config.toml
num_hidden_layers = 13
hidden_size = 768
n_experts = 32
experts_per_token = 2
d_expert = 224
d_shared_expert = 0
hidden_act = "swiglu"
moe_layers = [1, 2, 3, 4, 5, 6, 7, 8, 9, 10, 11, 12]
router_score = "softmax"
normalize_top_k = false
routed_scale = 7.16
balance_loss = 0.00207
balance_bias = false
init_std_router = 0.0287
lr_router = 0.000646
num_attention_heads = 8
num_key_value_heads = 1
head_dim = 96
vocab_size = 37751
norm = "rmsnorm"
norm_place = "pre"
norm_eps = 1e-05
positions = "rope"
rope_theta = 10000.0
rope_fraction = 1.0
qk_norm = false
attn_scale = 0.102
tie_word_embeddings = true
parallel_block = false
init = "uniform"
init_std_qkv = 0.0175
init_std_o = 0.00343
init_std_up = 0.0175
init_std_down = 0.00343
optimizer = "muon_variant"
learning_rate = 0.00558
beta1 = 0.95
weight_decay = 0.032
lr_head = 0.00558
max_grad_norm = 2.0
warmup_steps = 200
schedule = "wsd"
decay_fraction = 0.509
decay_shape = "square"
final_lr_fraction = 0.1
batch_tokens = 65536
max_seq_len = 512
doc_mask = false
train_tokens = 494100000
max_steps = 7540
dataset = "wikipedia_en"
Below are experts of layer 3 (counted from 0) of a mixture-of-experts language model. Rows are named router (the router's row for the expert), gate (a neuron's input weights, with its number), up (a neuron's input weights, with its number) and show model dimensions 256-319. Each number is 128 + 32 x the weight over its row's rms, rounded and kept within 0 to 255. Numbers have three digits each.
After each expert's rows: a language model's description of what the expert responds to. This comes from a sample of Wikipedia text that the model never trained on.

# expert 2
router:157123098150140122091182089155157150128086128142159179144148087097134101150078107164138131130157110062097196091114148150141076142151195161125152176137143207162123105166160158166126089117139086
gate0:184124106141147113131076087116127187135110141104121039110137108110140045173146138112139102090137150130124125132161126097131164087128211143152142151164099140121118164139133101151095116144114178
up0:165161135124110114148089108131135113128139120142135133101087109183087071064211146179126113084129179092139044129154138119120137140111183117076144147092178144052120131128128126115141139139145134
gate1:080136192098099192129140104102147115131114114139113142137164141186122157064132142154139179151149118111097128152114130164174145121118128178148083121124179109139154073135118180112142139122130097
up1:117110197140123174161160150085178111108159128160168067098136063132126065090091056147173076128158080114136102082076105061139055146133093124137082141137119148166118210133137101144130101126140145
gate2:120152150147102102106112155164068129192111114200136095156120140175146131110137143100125141107163197102108072166099138067173169152184202193126101146162154134120169129080129124112146156152129087
up2:157113139153153137168131101144145130136160125153142132154140135109131110115218118119130153101126095116183133106146139157122122194078147140057123120168144113094169088116158144107113136114168113
gate3:149056091076130158195116146105175158124095191122115120090118123122141174087144131113120121138098130134112115095146110113139048154051093156172122129104105150096145137102092162076148127069098128
up3:151143154134071128125176123165120143144125125161064124118081121132145174138158108121126099201078006127104133145108085098103128122141163170179174178088137212129087121124138135111129156097121119
gate4:168145110080124124110122087113150157194177119152160100105101194144137125108148137140120139114123200166144189151159123062098061147144170077122166154128131160174118132144164113144146159176090139
up4:171059157125142174161124110157125136093128166168113113119080132133105115070113134121090083145122121047142108146185147106083197146125126135138175124132136089067141077129101120106106121150145071
gate5:094188163080121138127141150158093121123187134117122090099157117173106175139120118085167110114073095098082201136145095119137111116122126094159156136177145185152152083101164145079132137106161170
up5:130153071152131129145148134144178096188165137107106168110175119091101106094143099129100088141151148122129124107114076132159155126160131115105113104108098097108161185146106125118141121071143140
gate6:120107114128210113088137178097135130170075134132154162140147100152157142138186138160156153160108151103163138099164166093143108047127134093104082085225135103096165072128092153140125114172192169
up6:127108150071122115162134110110133105120134144128104114126115108137155058158124112168124149125115051103179103188122136131164137172133090121144195152096140110165127155108115132140112139108151119
Description: Past-tense -ed endings and determiners or possessives right after verbs in narrative prose, such as talked, impressed, his, the.

# expert 0
router:083137134114147090088101134160131095157110142143147115128160183162139101127154157153113169095156085189140133160146087155119077142170140137115152131109165081072164187161142129189164180160093105
gate0:095046079118118104182156156142142112140160141139106153232124068126147139119156142161117137133151140145157111165108137148053100093156135155149169168139152185131146082116068105153139116180135100
up0:131163064161110127135090119097156170120135113159169139140139143167165151160145151151198159108112113164108104172128127169124086141103153140163135111119168175163092145086113081162124117154127179
gate1:163157124180127076126142108117162139140140171113126161070053100113117157141095049133115095172147143149109125138136143189239140117116156155144106111097127101148137131181125170131167131126161124
up1:156113171116138124163096183170128107189072151145059170180126109095094129130175132151199092137117101139148113160135106150090140169118134137145231151106142179137096200093062141103090105144164163
gate2:160077095143099138135131119081140119153178134090082043157164099135157112122106156119140171082127103132151201096166178096092142121093135131134125125070066144187095108096135127139127115167098143
up2:142133088118124120075104107136102156104137097145152136136140130122126119152132167114130188165141136147129169175187115172155041122140137227114120145090146166069119110157137047122118072118123166
gate3:144106071169194198168130105141175130130113110091144113090120168116161079112064115146156129171056111108110092101224157085121100107118120192148114109155100136133097143075136133160149132134100031
up3:150131164099122167180077120127089132155106119148102160097160074140125085124151125118147124087142132139114123082169116129177157162170144059154122162118171147087120073173094128135146057162109170
gate4:131122121097119155090136106159122141116143135150119107195147156159133151119112148137129087136126079106125149116106165136148108200081136125053076157122112108124149165138102094116130113108154110
up4:098142158039095154122068147088133179158127158080152117130131141100104055156109121140167068150144117165072140166120135088106165139115115100180140126111165130149103147136137103112183142108131087
gate5:104099138115109149172086113140147168095100191135122146085125151083112098097070110080120102124174203124119130053132120174128143104114126100083097170112168230163166117149158179065106133135078177
up5:123142000164127093125211082109051111172134157151117148139137126173137149116193091113144113112066168109141109122122142113098135131137125161114176131089128151085138100099115152140138159130114135
gate6:140190131141096120179134099107137105126130134098108135092137153122131182116194157145087135143115104139106116153070142146139059140124141116189130135119165140074063112124039075065135085130088132
up6:130130162116113101137157154084059153176190146133096107032125129134165177150138130171108142122129140136151146084098074098087116099148088138154126082108159118128121115141126097098092113160098108
Description: Sentence-final periods (often fused with a word end like s., ing., ).) and the first word of the next sentence or paragraph, such as The, In, He.

# expert 3
router:144100148180120155123088144103151143120140114110164102158131069148077175139151114162091134086176104118128125145147174091170116197129105135146111049140158175130107181172160106118110081159120150
gate0:124184098111119116128049083109152136091109185072118087082092130148089127156145146120141128089134169145156124098127132083151041130141152093121106071142076155177088047096130152175169161135174113
up0:144159107126117127118126179180193084087109123095156118167130082092171090139124127118079090098190141157129089081139115136105129115092096105161118140181097150104121165179136180086109127072092133
gate1:210180136097126091097073170090073172184083129096147142135107119113161125153102104141091093137124138110112131128157158140110142127101134119092129143094131125075158126163072089121107141098131169
up1:090117115071101127099066139108146129131110148176063074166144153148204107082154093146172127104150054159140129150154172134139087155154195174201139109126192150120144142099157114061109114108101132
gate2:100160193153090149033122133102122103179128145113146125158142132102119123134087176142078080116123148160107145135111144121146100135111128135133114204118105188089152138148143137106166132121137158
up2:153080137140122118062131133134134101138153157094188106151123094108130149103165128173160110077156122157195101130163119167103165083153169114147134121111137137120139135153069135137109137172158116
gate3:133099140140065138120119123137113111155164182138109123049101150145121123079068123077120232138186110155101124100106097151112085129131117125132115114068157079098233097134105150084109140122125149
up3:115120116165136085124150152094077134148117143116121106144123130122191126125167144161146133146087160062160126123176098146109135106119140079126111147154128109176120118090100099154079118178104165
gate4:141127124144103176124134085121135151112130126147175169162123133132143121139039157082127120087103101144033128222091123192097170112089142143134149126130123137150168147124164159135145116147164198
up4:233081121112114114069162201086080158082125143148104085130110153129119104172123121155121149185188101151142123145133093131153149112128127151134158135112112096133075110138134158130091100111153153
gate5:149120165118128121153078156104113117166169141172113092192132160149136118112139106142139090153108097120096179104119121153134127199166079135147084135126111127192163109168112131134052131141191092
up5:165129197108215142162140124119072101076129132135155140076146166097144130107106077103103112163142129080144126187185189114138148104164125120087165054158162092076163156100126148104096094158105127
gate6:146050152141141096174141113140115167138102135088100161135183120104141082128088095136170144152065173151088113126189114124130095126154096107168156117150165127148146120096255118129137146125157173
up6:103128105116130138123084090152121120135084147168101150122154082100118130138093108150093129162075169183127109125144095104130131122223134141166119138105120130176121129108076126123146105105124124
Description: The preposition for (for the, for a), possessive 's, and mid-word pieces like id, ur, ian inside names and words such as Isidore, Considering, Our.

# expert 13
router:069138159087188147145142112117107130133140109113120109104047142145149131136106106174103114078140174129149112114152113124116103137168128121078156140138117117097112132160155093130180140139125160
gate0:118131126179170091118172101167085088133115127140076106067158108179118145052066177137157112096114122171152113142119149165069123125115054168072067110084144131137093135133100093105130074169135107
up0:101121151203127140145112147177130092118111105143166146150131146120162181172189090093121078133097142179139121168135138155113054115123087183151115128181141127109123115109135113144151169101129052
gate1:120149144133105110131093126079115145169110112118150058153117116169085164178182190092098112135106163141108155096122195166120128137121147175105050142096138149125128097131099130076168170092121157
up1:202133105120143157125163088135194122151119132142098153170106139100137138102115128125182164136108152134210182110025093086149109184145164133134141142086140100092071133117149029153142114126124158
gate2:114087177181138116173166131113151152134175132126118191158096107151136195143122133055119136104141174110144119120162115171081134143131115105139161106133137106158109125069131156145109105164094127
up2:143129149074108139084118124119134137171095162143085146088156103183102107126148138139089174128128117098105118107118150059133053062096120144099179147158128114045135151091115130140154089113079133
gate3:162120125121116102070130176089119159070104121131066062108075123104156076136188118179107153091073122108176102166121170152126139138142111074062113162060082150145140130156193178112117141156164174
up3:159145155143113199206175083119145129083091124094129133099121087102133190161152160131135083153136126102147129117158091141126165126092116142179117114153163111140145142049136083131106141145135157
gate4:154116135183086082144152156130077109146115144123132119076144075109123080135145122136108161152153156097165103193111089119140141087085104111141138175159153102210129117107107087119138162144128176
up4:123107101108151172107157144151184151127090106137057174148152144081156090163101120135122140099095153145101115143151049071113084163100163089074105173139132179100119135154144104165148180151116123
gate5:116158116048162147185095069153129093139131100126122119064102139105139139174093023155155122142145066166170157110101135131052082166172205111157104086145132084137211149137097117126103178131182127
up5:105127147128161161137144196092139171148066158128129122073165133105097126164148182150136118076108140139119164041099153208117104112130095103171107160148115149050136110151138087165089113136119177
gate6:126064148116153151175157159094124146131152122085109105131129140115131145126216084141145138096108127121142169089167160173142147096151149177098178102127139131080126156121164126124141167150132099
up6:165153082126171150136180211117095144120144139125093152140133183154115118055127110161131175112108082130074125170163072115151122147066102130117150124136102198072121130092067156119137100122152097
Description: Driver, player and series names in racing and tennis tables after country codes or pipes, such as GBR Louis, Racing, ARCA, album.

# expert 9
router:174184111131082147106124051095140155173156067119140145104101094159120131181092148085158105126129138122156110114097165160143176062123139168108117065129145189159132068144114150139047126085162163
gate0:156137174132095162142109135127136160145140156173152145096130173194161135108112140181142159096109074126144165088143148180072133142073162117064114182152101137081152143134169157146134085100113137
up0:133114201167105144103109125138128161116147154134129132097082117151147143159083104131117147128081114140074148097102132106094133152113111131111120123048152130172104115101156100120133110062160090
gate1:143167127121054176142160109140139138140113203158147162120122144158075091139174141132143130159140134170131062132063157055140111145082049117121107129086088122098159141141102113149125095169110136
up1:151149139040091136084126130126121142171125097166149156112073189142146120120099111129203111157093128127084160127162114094113111092171137182132102119114168098134162108167113139173159164136112134
gate2:138098132117147152126084119156032093125153143202168136100133152143056122132175125088107112138133106154155192154190116085109080141155144162076110090082083147055144132198151064172151070165111147
up2:096124162124116114096123164104113126168047093086060157071132100100110149084163149139104153116105050144141166118115071170155132141124142066170185123149154134150096091152163155103181130172068081
gate3:190120105152136106133171143146172109133131163088104133151144138140082183143108149096105082143089137135123093126129086142140152169084211123141065162093149115151098152156167145070171133117083176
up3:141144099101076091182132161129139138187131156111099194137159102081106111124088156134139130169169120143092155136135109153158089154177104128055149131135139147070127125150172103057145062152123127
gate4:176120092103098143078123152128152211143110121149131136103128149151181137123110110185139109188140186178198088103163103143203094100151120138175066175135146119069135148110141143142095151163098155
up4:056107119081129105118117089155135116134137121070138146058061127102133160169141067142104142166151145131181145123135105161140130074112095152108203090077130162136168147191157125139147111086118085
gate5:162091150103079145121183147157126035135065176157115208086104148151074084040124138168133158152092110118106133158129065116097126107191120158178144127139117104116141137127159141115121150190197124
up5:076108150178136193073186079134123117076122162080120207108108204138101089126074148150051138120143086133107118113147136131152130117142106115162123179097133118152117107126126151109132063117154095
gate6:135108123079076091083081137109168130197126081147080150192100139092055113184121170076168133120136123115150137119223108109157101133112148118077168203157152104111121170112108129136154160135133052
up6:108144121106138081111106137118160154098067121086212161074217149157155133101170121188072076159115172146089152155112169183108132148085098121116205119116108201074151150139098128164122120077114165
Description: Line-initial table pipes, |---| separator rows, and list dashes with their first letters in infoboxes, tracklists, filmographies and cast lists, like | Eliza, - NFL draft:, - Raj.

# expert 11
router:120157140126156181171134129134143167137163131122148151114116154177163074116111122171114164150170090097120137124098101129108132113130185102179142159176115100099101093090070119144155104197079100
gate0:122196121144086123121096048074127118072173159110091131107126115161141081143178145099152130133119096139154129140177090135083132139105110144160127096125142110141123095142163123135137118141114111
up0:070193146127085123127075157162097132162135159174129127093132146083134118140188090078146148152078170135155073133142133081095136110120177142090072109129105181168143102112116137118135105087148124
gate1:097112156111129084143108105086123186102184099145111146161126118065129150065141104139081134165090119096118125133148115130109150067141094169158116128154171175183085071154175169189093134126130129
up1:167091147154102098162153099140144169109125118142073130186102155132152142110136098134140129138118080111098169138151104130176164072068152104177132098142118108126097089125103147107122132155166166
gate2:135136134143137167123132072115149118126141112107151132087172112131165102113130094094146141045172108077110124135110126101087115095085174162143181135130055160104136091127037074099120176193151146
up2:178159121192146110150118078094129176096100122129106145090080133108155095154188160153160129140069138127099059140171143124135118171084114108108067148166088123110093051108156159181185109172118190
gate3:140135159122139120128140115167144129038120098138133154108142131148155128120194133147120171129101137123055138076160075131115139149113162113133157153111107131126111195107065092144078132150144120
up3:094129108123129123102149138146100125102181165119121059143124112113128137143087171123148085084165113087161118126131157131091166147121084148154140115190091124134089130122138091133181121113144163
gate4:103152117114128119104054127092100151171166200079125143097143134145120135131096195128140188154114075103082195117105161176085078160114164061129136137074116155122125134091141162079069131120139090
up4:100106113140159104081067113217091165103169177078139113173105129125106189134091163152103179104208061140155146117032110158115185133150093135118184090136134147127098093100125150053108144124124094
gate5:071173092214107100086103120193148100165197099154116122157143162114054149108122138109144110060126188110146118117159113147092188122170090148196052078158135114163172138132172175099123157083117146
up5:210162134087107111031177106082133109088109108113142112181159190140117115142137105187098112163210236096143210113131146095078171099079140171115090164096104187098138170141139126068137114112186128
gate6:159152087177145105161177114135107099164139164140132076120196152071143149171078074120128129118141185110209129142122183135115200127111140134166142113188071170166132091117097107086168141137117164
up6:125162062124114143096117090122115131097135083106157110114108115101126110166111093115127087145133136201158142106180088138124147123124182148123068061142198146111122165150124094201167132119114137
Description: Auxiliary verbs right after a subject, often in opening definitions, such as is a moth, has been, had, (born.

# expert 12
router:115136157093161144129160097144124124157113144137132125119068058172101130142134099110116156143143156127166120211126151093140163135171160137145119135180149090089093120170071048189113159150163159
gate0:051149111093141140112145058155070147166101123117117116138065090087146155183041103143075176116178123143148123179132174165125104102154145135166149080103172158146135150138111084105167150145119106
up0:116098082110171166166146150116134086138122092126144127170144078096119122159120096142145140133107096164197182149133171153106153099136146124097140107109160071173100143085150101074100112163128139
gate1:060146116148110158127182120130124099123150152088068178114093108119083060180149045124126127147144088161120111120172139152083127110111110186140065099128154118133134107157143150148100135126133123
up1:126148143101144130143126140113147168113159168158163138118124120124138144146119183102129158121143180155127143125137090122113194129107117089145121126142129108133144155105142141108128161052164129
gate2:175120151110122129122128110110141154128142162138090162144110130151097109093129095126146099090142084120150129127136160067186132115173106097111148145139151057078153174054160070121067172136127118
up2:112070092127130123145112138079077140074147150145127172137133115129117130093114188116107099148188117136121096131116137128130166091117111071122168134153075119078146133122181138126131127089140145
gate3:096180178089115093120104107091073138117167107119095099157139112121143147182109136064107120116086118139120135116175081164172162099142115074100140064066156173138154085100161164075129136128148181
up3:154075118070130176165147106098097140129117090215123131130154151090102144092127094136104116169165172124120122186151129119118149150033148145072087095163159125100102138121140096156083118129155169
gate4:146114099190167148095115169165082139152133101139166085100138116099145120154103157122108103130215168165156135108104159088141033162146137127138131127104176110124122174115131161126140130127113089
up4:102089117144167190158185133123117165085151114110141127173136093126140067136149177119098078091110151174106108160114104133179074123176079157126178134134178115160131147185141147133131070183116085
gate5:095118086096119145156116138119112159090086085093135135128147089141149085123138141138215139102186156138112108154149110072138101130157126123081112134126147124074142121114120053133152175207177172
up5:170108148126129151094175183131106053119152148148104178144140090112140200168132100126126156115106160127112147111137131151101110102119149146096155089165201131150132068117170101111179106132123204
gate6:114221105129102178115131056117138101171132170130147128128166122120133163144118139100117127131145120108101170147164159164146063167186095173077132143109120121183123145139134098096173075157140078
up6:164147131171087102135110161111102153131187112188110138136131167143091129097107190124126104112071144137129033098181122133117144145170159137128125120210138105097164199157132136125114131151104122
Description: Colons, commas and digits inside numbers, durations and chart positions in tables and tracklists, e.g. 4:08, 14,000, Billboard 200, plus × and mm.

# expert 26
router:124101043094061121115101134122152085105110135170093167109157193149148113124122096174200145101112144082165130125136144101075094175195103147101129079117043080088107110111182155103078115173116103
gate0:126109162106097135121132122085140162103118215171142118143117157076103115135151181136135116090113095115090130121126106166113062130165107107138169191119140172125076163062102123104133135123064120
up0:204132162102121139119176171111077129137139099160116084124126098128128177092073124137162140134119089143101127096124097057083175085089128150148094128109169146103133104193102188114116139121162076
gate1:152113169112127118125077171150159122206170129091054119111123150156136109147146169178134114149131146128076144159110087157182081187153115140149163125094158114144122088077140092119119121152132120
up1:149125169095081184130136100101136067066140152104112078074143136128116105122116126175137133075150148112073136113139122182095124065129128106129164138178134131123136180114152104122162112161132135
gate2:148109184103147139072213128124134124139118120122123105107180147135138132168133121139142135121181089110067114079152121136137139079141116154124148167184146177098127156135112100140161162106121112
up2:121079095108139113153116092138057115132096096085097135109090109094096156093053085140088153134183086142087074171097117140149085124154136158154174094126135153099164141108093104133129143096090096
gate3:145152123108228147069115106115152124132132103100092095149150100150140150134140124192126191060168100150096170080103186104130093125076087177102172148206094128131090084103151123193155136087102120
up3:136123153125183114145079174172164121119138130156123174131076112129117098135083150107124137118191109149108111134083172169133159116121127152138179125160130151086191114086147140109101118096084107
gate4:080120146143075010167103142159130121109089164179108147109140130154152093094102084101157140137080162150138158132126149046074134144147141060139159137067112110135163089116162071149171123066095100
up4:138105150129118166127148136211109132129149127113188143122150107164124174132181053105138154197127158134123148111214109109106157097125107123177094104081138100134179160067169111185129137134168094
gate5:113131102157114078122168149066143150153127164119108161146138153118152108129069090130108083125149153148123098140101113154090149124082102129109142087111142124100159140132159094174154094114081118
up5:199154187150100126110117115068129107101132108148143064065144114155133166161117183100207118103164080155090126146075103141113154073137094131108151143114144140148098092111128093210145132157158129
gate6:139118063095083092093143090174140124071125123162139099141127073183173208141211148124161163178121129100130160199167148093115177124081077123138153183105139103092105120175170153112141116167089196
up6:139087096158105107100173141115114088171087117074065123145211196162110163153130174143139107120078125130164102127128163150144113092126147103092107123158145151111113148081133140116131120105133142
Description: Complementizers, copulas and conjunctions joining clauses in expository prose, such as that, was, is, which, but, to be.

# expert 6
router:185116164203132173131155172141132110126124114140115130147194138156159179081129073087164092118149121134034094138112171127124139159099124138064158132059101106167132131112165167108156088106077100
gate0:183163162159208120093062159072124122114076182156107125118083095130129104091106112147122212045111154066110146191158108075200129096164102127088146165155102106169126129073146099223164137132139149
up0:099133112105119179194149136141144152141080131106147119153177187157174128161128155171140149141163141155149175139138200155120157132205072104093114176103105108119143156092120109115117160142145130
gate1:138156146104117161072117115151108119192120149157107120152152120099133097144121125159096154182083137135128126083156162140173097142178148121130109104141198108132169184110135162141126146117085109
up1:141102127100134094102117141131078125093076125074153113199102179117136124168175075150097119082149151170077159168147125195085048070091167103104133113068171126170153217158132089085088120104088118
gate2:189166146089136149071100095040107157143130121130114122083141146150132111139173181162158151144129128125124133060165166125102092129122195212067155112159140168080148063110160164078170102109138195
up2:129200165145128095069115128142075053190170147091131060158153152079148122127149161060142100161113149147112136154164147158113101121131210117131132135086140124162094103162134144165104134178113135
gate3:128094114082171100088122114101175107095140057130093089107149122161117154127152118118112157133118159142132168146115140174136150125141061093126122142149101106211097124196143083127144122106136138
up3:199116153133128132169104099132129092109152127103128121160191109118098144132150168107104157197169156123136125034121102094087121157138087181084108064169120164146184113127102168125133119188133162
gate4:145095096151125208169167113091137076171142122140102173238116096172115066163183151162106171113117109113088075146155122149127127175108110072204170113081076143098096135129089144096102130151132111
up4:115185140139091090113068146172119063131183089182156137202152146148132165124193133117141137111126145091113112148014116160089115152132107093123108115112121167151126102095137133133176130113132171
gate5:135080177142105113111175093139164102099143121084139196170090160109095055085142132106105185127014174126177191153133093036084136118151132112157115129090134163093096125121071107067121133112113159
up5:130132080101140179128083126138138148158111151177174155119197116152081092179172107126176125116146121109111099159125129112097057148158106156114196160126102156090093156112115126156108136106126103
gate6:110205101158151126114092097151151132113105104104123165101110109110097153186159133089132134130112093192105110147128138072076140134158109166192065153214096144118100146161113069172108122117182141
up6:068109108124186074070152146180076124094148132130136141143134154113176130162161096153115145079131044125138123136158126052126131154134161128159060098092147094077149100150161113170087150147135182
Description: Prepositions such as with, to the, at the, from, by following verbs or nouns in sports and career bios, such as named to the, awarded with the, runner-up at the.

# expert 29
router:125109142149157091146080135159124139160146094077148119141034106093195146104136119119131125135133120099105118099085092115123137114118091109173165164119137083077110066132130118164142174149118129
gate0:048105097129115117140116124124107136119078122109123110068111141168121154199141124086119098142121123130107121180118160159172124067116117101080145145148113105090105099072087190111141146127113189
up0:155147186086231060164142122084156147144168113140175128103119144114151141150159083085141140137142086111127136167145081152172142250159100096137097130143115069078142144101118141175126159146105123
gate1:071079146180102152163107116143131085109104139119143111102149095144147095109067081152062141133221101126127144148131100150125082173148161093157109135126149110118111103092110139172102170136100136
up1:074149129139047092163096140153090133149111116166097101129074121129123082141131149128160111163177082154126129130102066152125093141113108143148164137103120191147144170167119151115124158107167174
gate2:123165137108127099150174109170102139054162121087150081094126149157122137132130186138166112153115111170157087156218078141170172081138138118131184128098083089165138136137182115102127106180125141
up2:103113127054174163151120119156098178163055176117110103122102187120107135185120123119064114133147062181088111156190120176105165094117182227155125100163115115151118150095107142158116148104148132
gate3:071156075124142156161125094098112143092141111139140088135103132060166123077148180145125134168134131088124155100118139125170153132113116128177094128119112123124113086158089148137149144152151091
up3:121076083116122086087160140106171140125199137162118116145105090108112129065126135142132123140199076146104164172070100133103127087115153186119167178115079127123159071134143137117188192132165061
gate4:133106134087110158107109116153137094143113149149113134128147100156165095179085088086118085173188106082081137181137095111133181114095134148162092092076120155143110152165217094158155076146120083
up4:103123129108125168149104099158123051118119073152074084183118120110120120110174073116146172123076157132129141101160093141098140165126209163121107164142144157143086108111088065136126121140156127
gate5:115052166185102090128058135193144142097194132147148107137136129148158113158106149107162118141115142180111172154101099115176100191074170156167163073052115184105107121130134160122086107156131104
up5:088056112085139121156128146146160107166188163116145173112141191158148133109140176140170146153131123105123098087158131126167137164138101128093146134149155122109164124183127132151124132142130135
gate6:122167071110149148076120152111123120181069108206096137107187105066166114145126132195143142146159120149161130184134182133085156096136079109138120106146121161196093185091129147115124117099135149
up6:143133126182162130142115155113066117115161110156170148201128179120095139101111092146104130078136156166195120055124113142149138054139146091095155144173082141130159126146088159079128111129137145
Description: Capitalized words inside names of institutions, military units and organizations, such as National, Army, General, People's, Motor.

# expert 1
router:115161145150112091113101073131109101175176097115148164119178129114183138094114173150116132147129160134122169131090099099077186148136150106173095138123150099099167163128102108104183207096165132
gate0:056107178157137110095120120105129097085178130139083134153156124179095142120109099176141155100122127107134155124112099112091124109078142195140118166114179155084120125137090115103118125124150146
up0:118133071126168126142135121127108171088149150183070123109162110132183133120080119116100096149118147115142085144155131120140109125158060087105163132146134090092133153144151151146107182123116096
gate1:093134122105159111231112099136163159193153107148138139128159144128093103138163103130106116095124201198156155076255194154135111105151174143055105130150088109130127142139169101123163126147125134
up1:155100096124064159134150134112157085129111112147131098116131101141150138133197108132218133112114117073130112124107167118131153136162107114126130137150174117138155132152156090102124136144138109
gate2:122085099154107137119120092128130083172086116130121197192146108116144132129145118142121154126132128107151125169082127113154151086116093155162111091164166113112117113112086149131142185100161099
up2:116137097066118075139085152135105148140115140120091154171113109137150123178143174141161118151115109114081096118078051140140093112119079151148120109103135122106113105123135175134110105100157112
gate3:167117162087117106045182096132142168129143126084194116114187165177145106133083144119124125117106101122073073111147123126163142146140135069141133137105000148146174096085164144115145125074091128
up3:151157097059128090110158061146119132170117211142120126086071164175141106114099065123126093038132107109097096074145202105147126111088123129141125088186090142131090167126160155155140158122103080
gate4:124113127058133123132093080166120144110161140098156126150191173185161172123157150161132098165130150137072104118099075142097182144147124121099150087147142121156167173125110183136091109099098094
up4:063146139158112148111139154157155170143197144148102098175080127134034154089126163094114122055165109139075186109112144082132095160150144116125138136087105114144128082087117166169155153075109193
gate5:107154123057117108119122116123122073108107096116140138140108130109169103083156123121176154110133110056166082110129145127110131163138138106095103201206176117087133144164123110149126136079128116
up5:108138119090137131127174137095125150148164144204168187073095095134111088078161097099146080139144139149081147172122194188178039097097134135156094096094134125133086071153113106097121095102083069
gate6:129074095116117110149145156146145131094068162136106126103104128180183148109134137175140151114134115152106141142142095140078097101166148167125121131155099175121179126162139125159126131167129155
up6:158207147149102124210133137107085139133102126121127160092136133119141120131098127142142161223154085110164157120072157183113145123170125148149102166123101091173096108104133095131133106146108115
Description: Words and name pieces in religious, church and continental European contexts, such as church, Saint, Christ, RC, de, Pope Clement XIII.

# expert 30
router:123089150088133108157115117169188149140103144127111116047181090138104106181103118104145176085122091093158096164137119122171132142214167092154155091157117119111112069150111119121088202132122094
gate0:123107081150137143199133138132135142113121079142183132123118069134105110138164155164169146117157125104145103149157084134135120140128119117147153062095144124165087112159108043108196099131129168
up0:175117124102178144095089111079103082074115131151140119123133069129121080146128116106103158118094130116131139123108124139117079130128104141166121158091141135145119134104167068145123155089139210
gate1:140116146129167105085054202082151097049167106115148094153087169159126103121163140153121073168191143135176145050180148102134156076139129122079113165134120134118045088158103111190124138181084109
up1:119134107123121097161152096166121122141127183098104174081177151137130135129073156122135115080093098147124122165125104093134162164125134162119133146173130145162144134138093190148130132099080129
gate2:110177144122181079183158131108219184083089108123112065136121082107149140140077103115098156119123123097105133134119140151133131084133134133085137111184111117104166125133090200127169150120111159
up2:076166106148099170085166111043095080158119105094140146104128085166190093113145156138093140150103124137196087111136157166110155180186085161052166155152127130089131129153141145148052172133077146
gate3:129084118145094134148161185146064137104099176102125146155124106117130139166091126107080109127164165121130137134093104147157170173110065170127142154147162152134128104184151224187156166098145132
up3:120117089123109140132102139133119129168149122161136127121103131091106218106156116077158140119099118140126161154139139110131129105101129081172136130186093149113130114088106134155198151084202148
gate4:085077168173128132083079109099023120111143081188114106124143154109125140137112118107149236130111103125089156117152109125151159145087121184199138192140169157197064140119182127155044043092159083
up4:099126078106104121062159137133168163054137146176032115169160133112119156122121098142176089128181119133087197149060133146113090149130107089112125171183074164093106131102152080105137128036142161
gate5:156164160134125091183090136128080133186122064106093123162086144106066124118100122089135127158146121162151177108141115133117088150099116130137115095159123171172147094112167119130120146145111100
up5:123099115143068115142081197109100116191155132072102135129167125172123146114176094071125139179161141117151129097110071147094106132123124148166120158114088128083162176093178172086095070175120111
gate6:148162174178165161162113072062127173108060129041138160114139090111093123157093099158118134124100178113139152147169087171125163159097135107120136160090150138139091091160127148111146152101098072
up6:089110146167130127160114198091115135135131094134057126125112135125151148144060116108092051156141180139133150140141164145152092113185145119168140112112122106163145148142116129106142101068111103
Description: Line breaks ending table rows, list items and headings, plus closing parentheses and == heading markers in discographies, infoboxes and lists.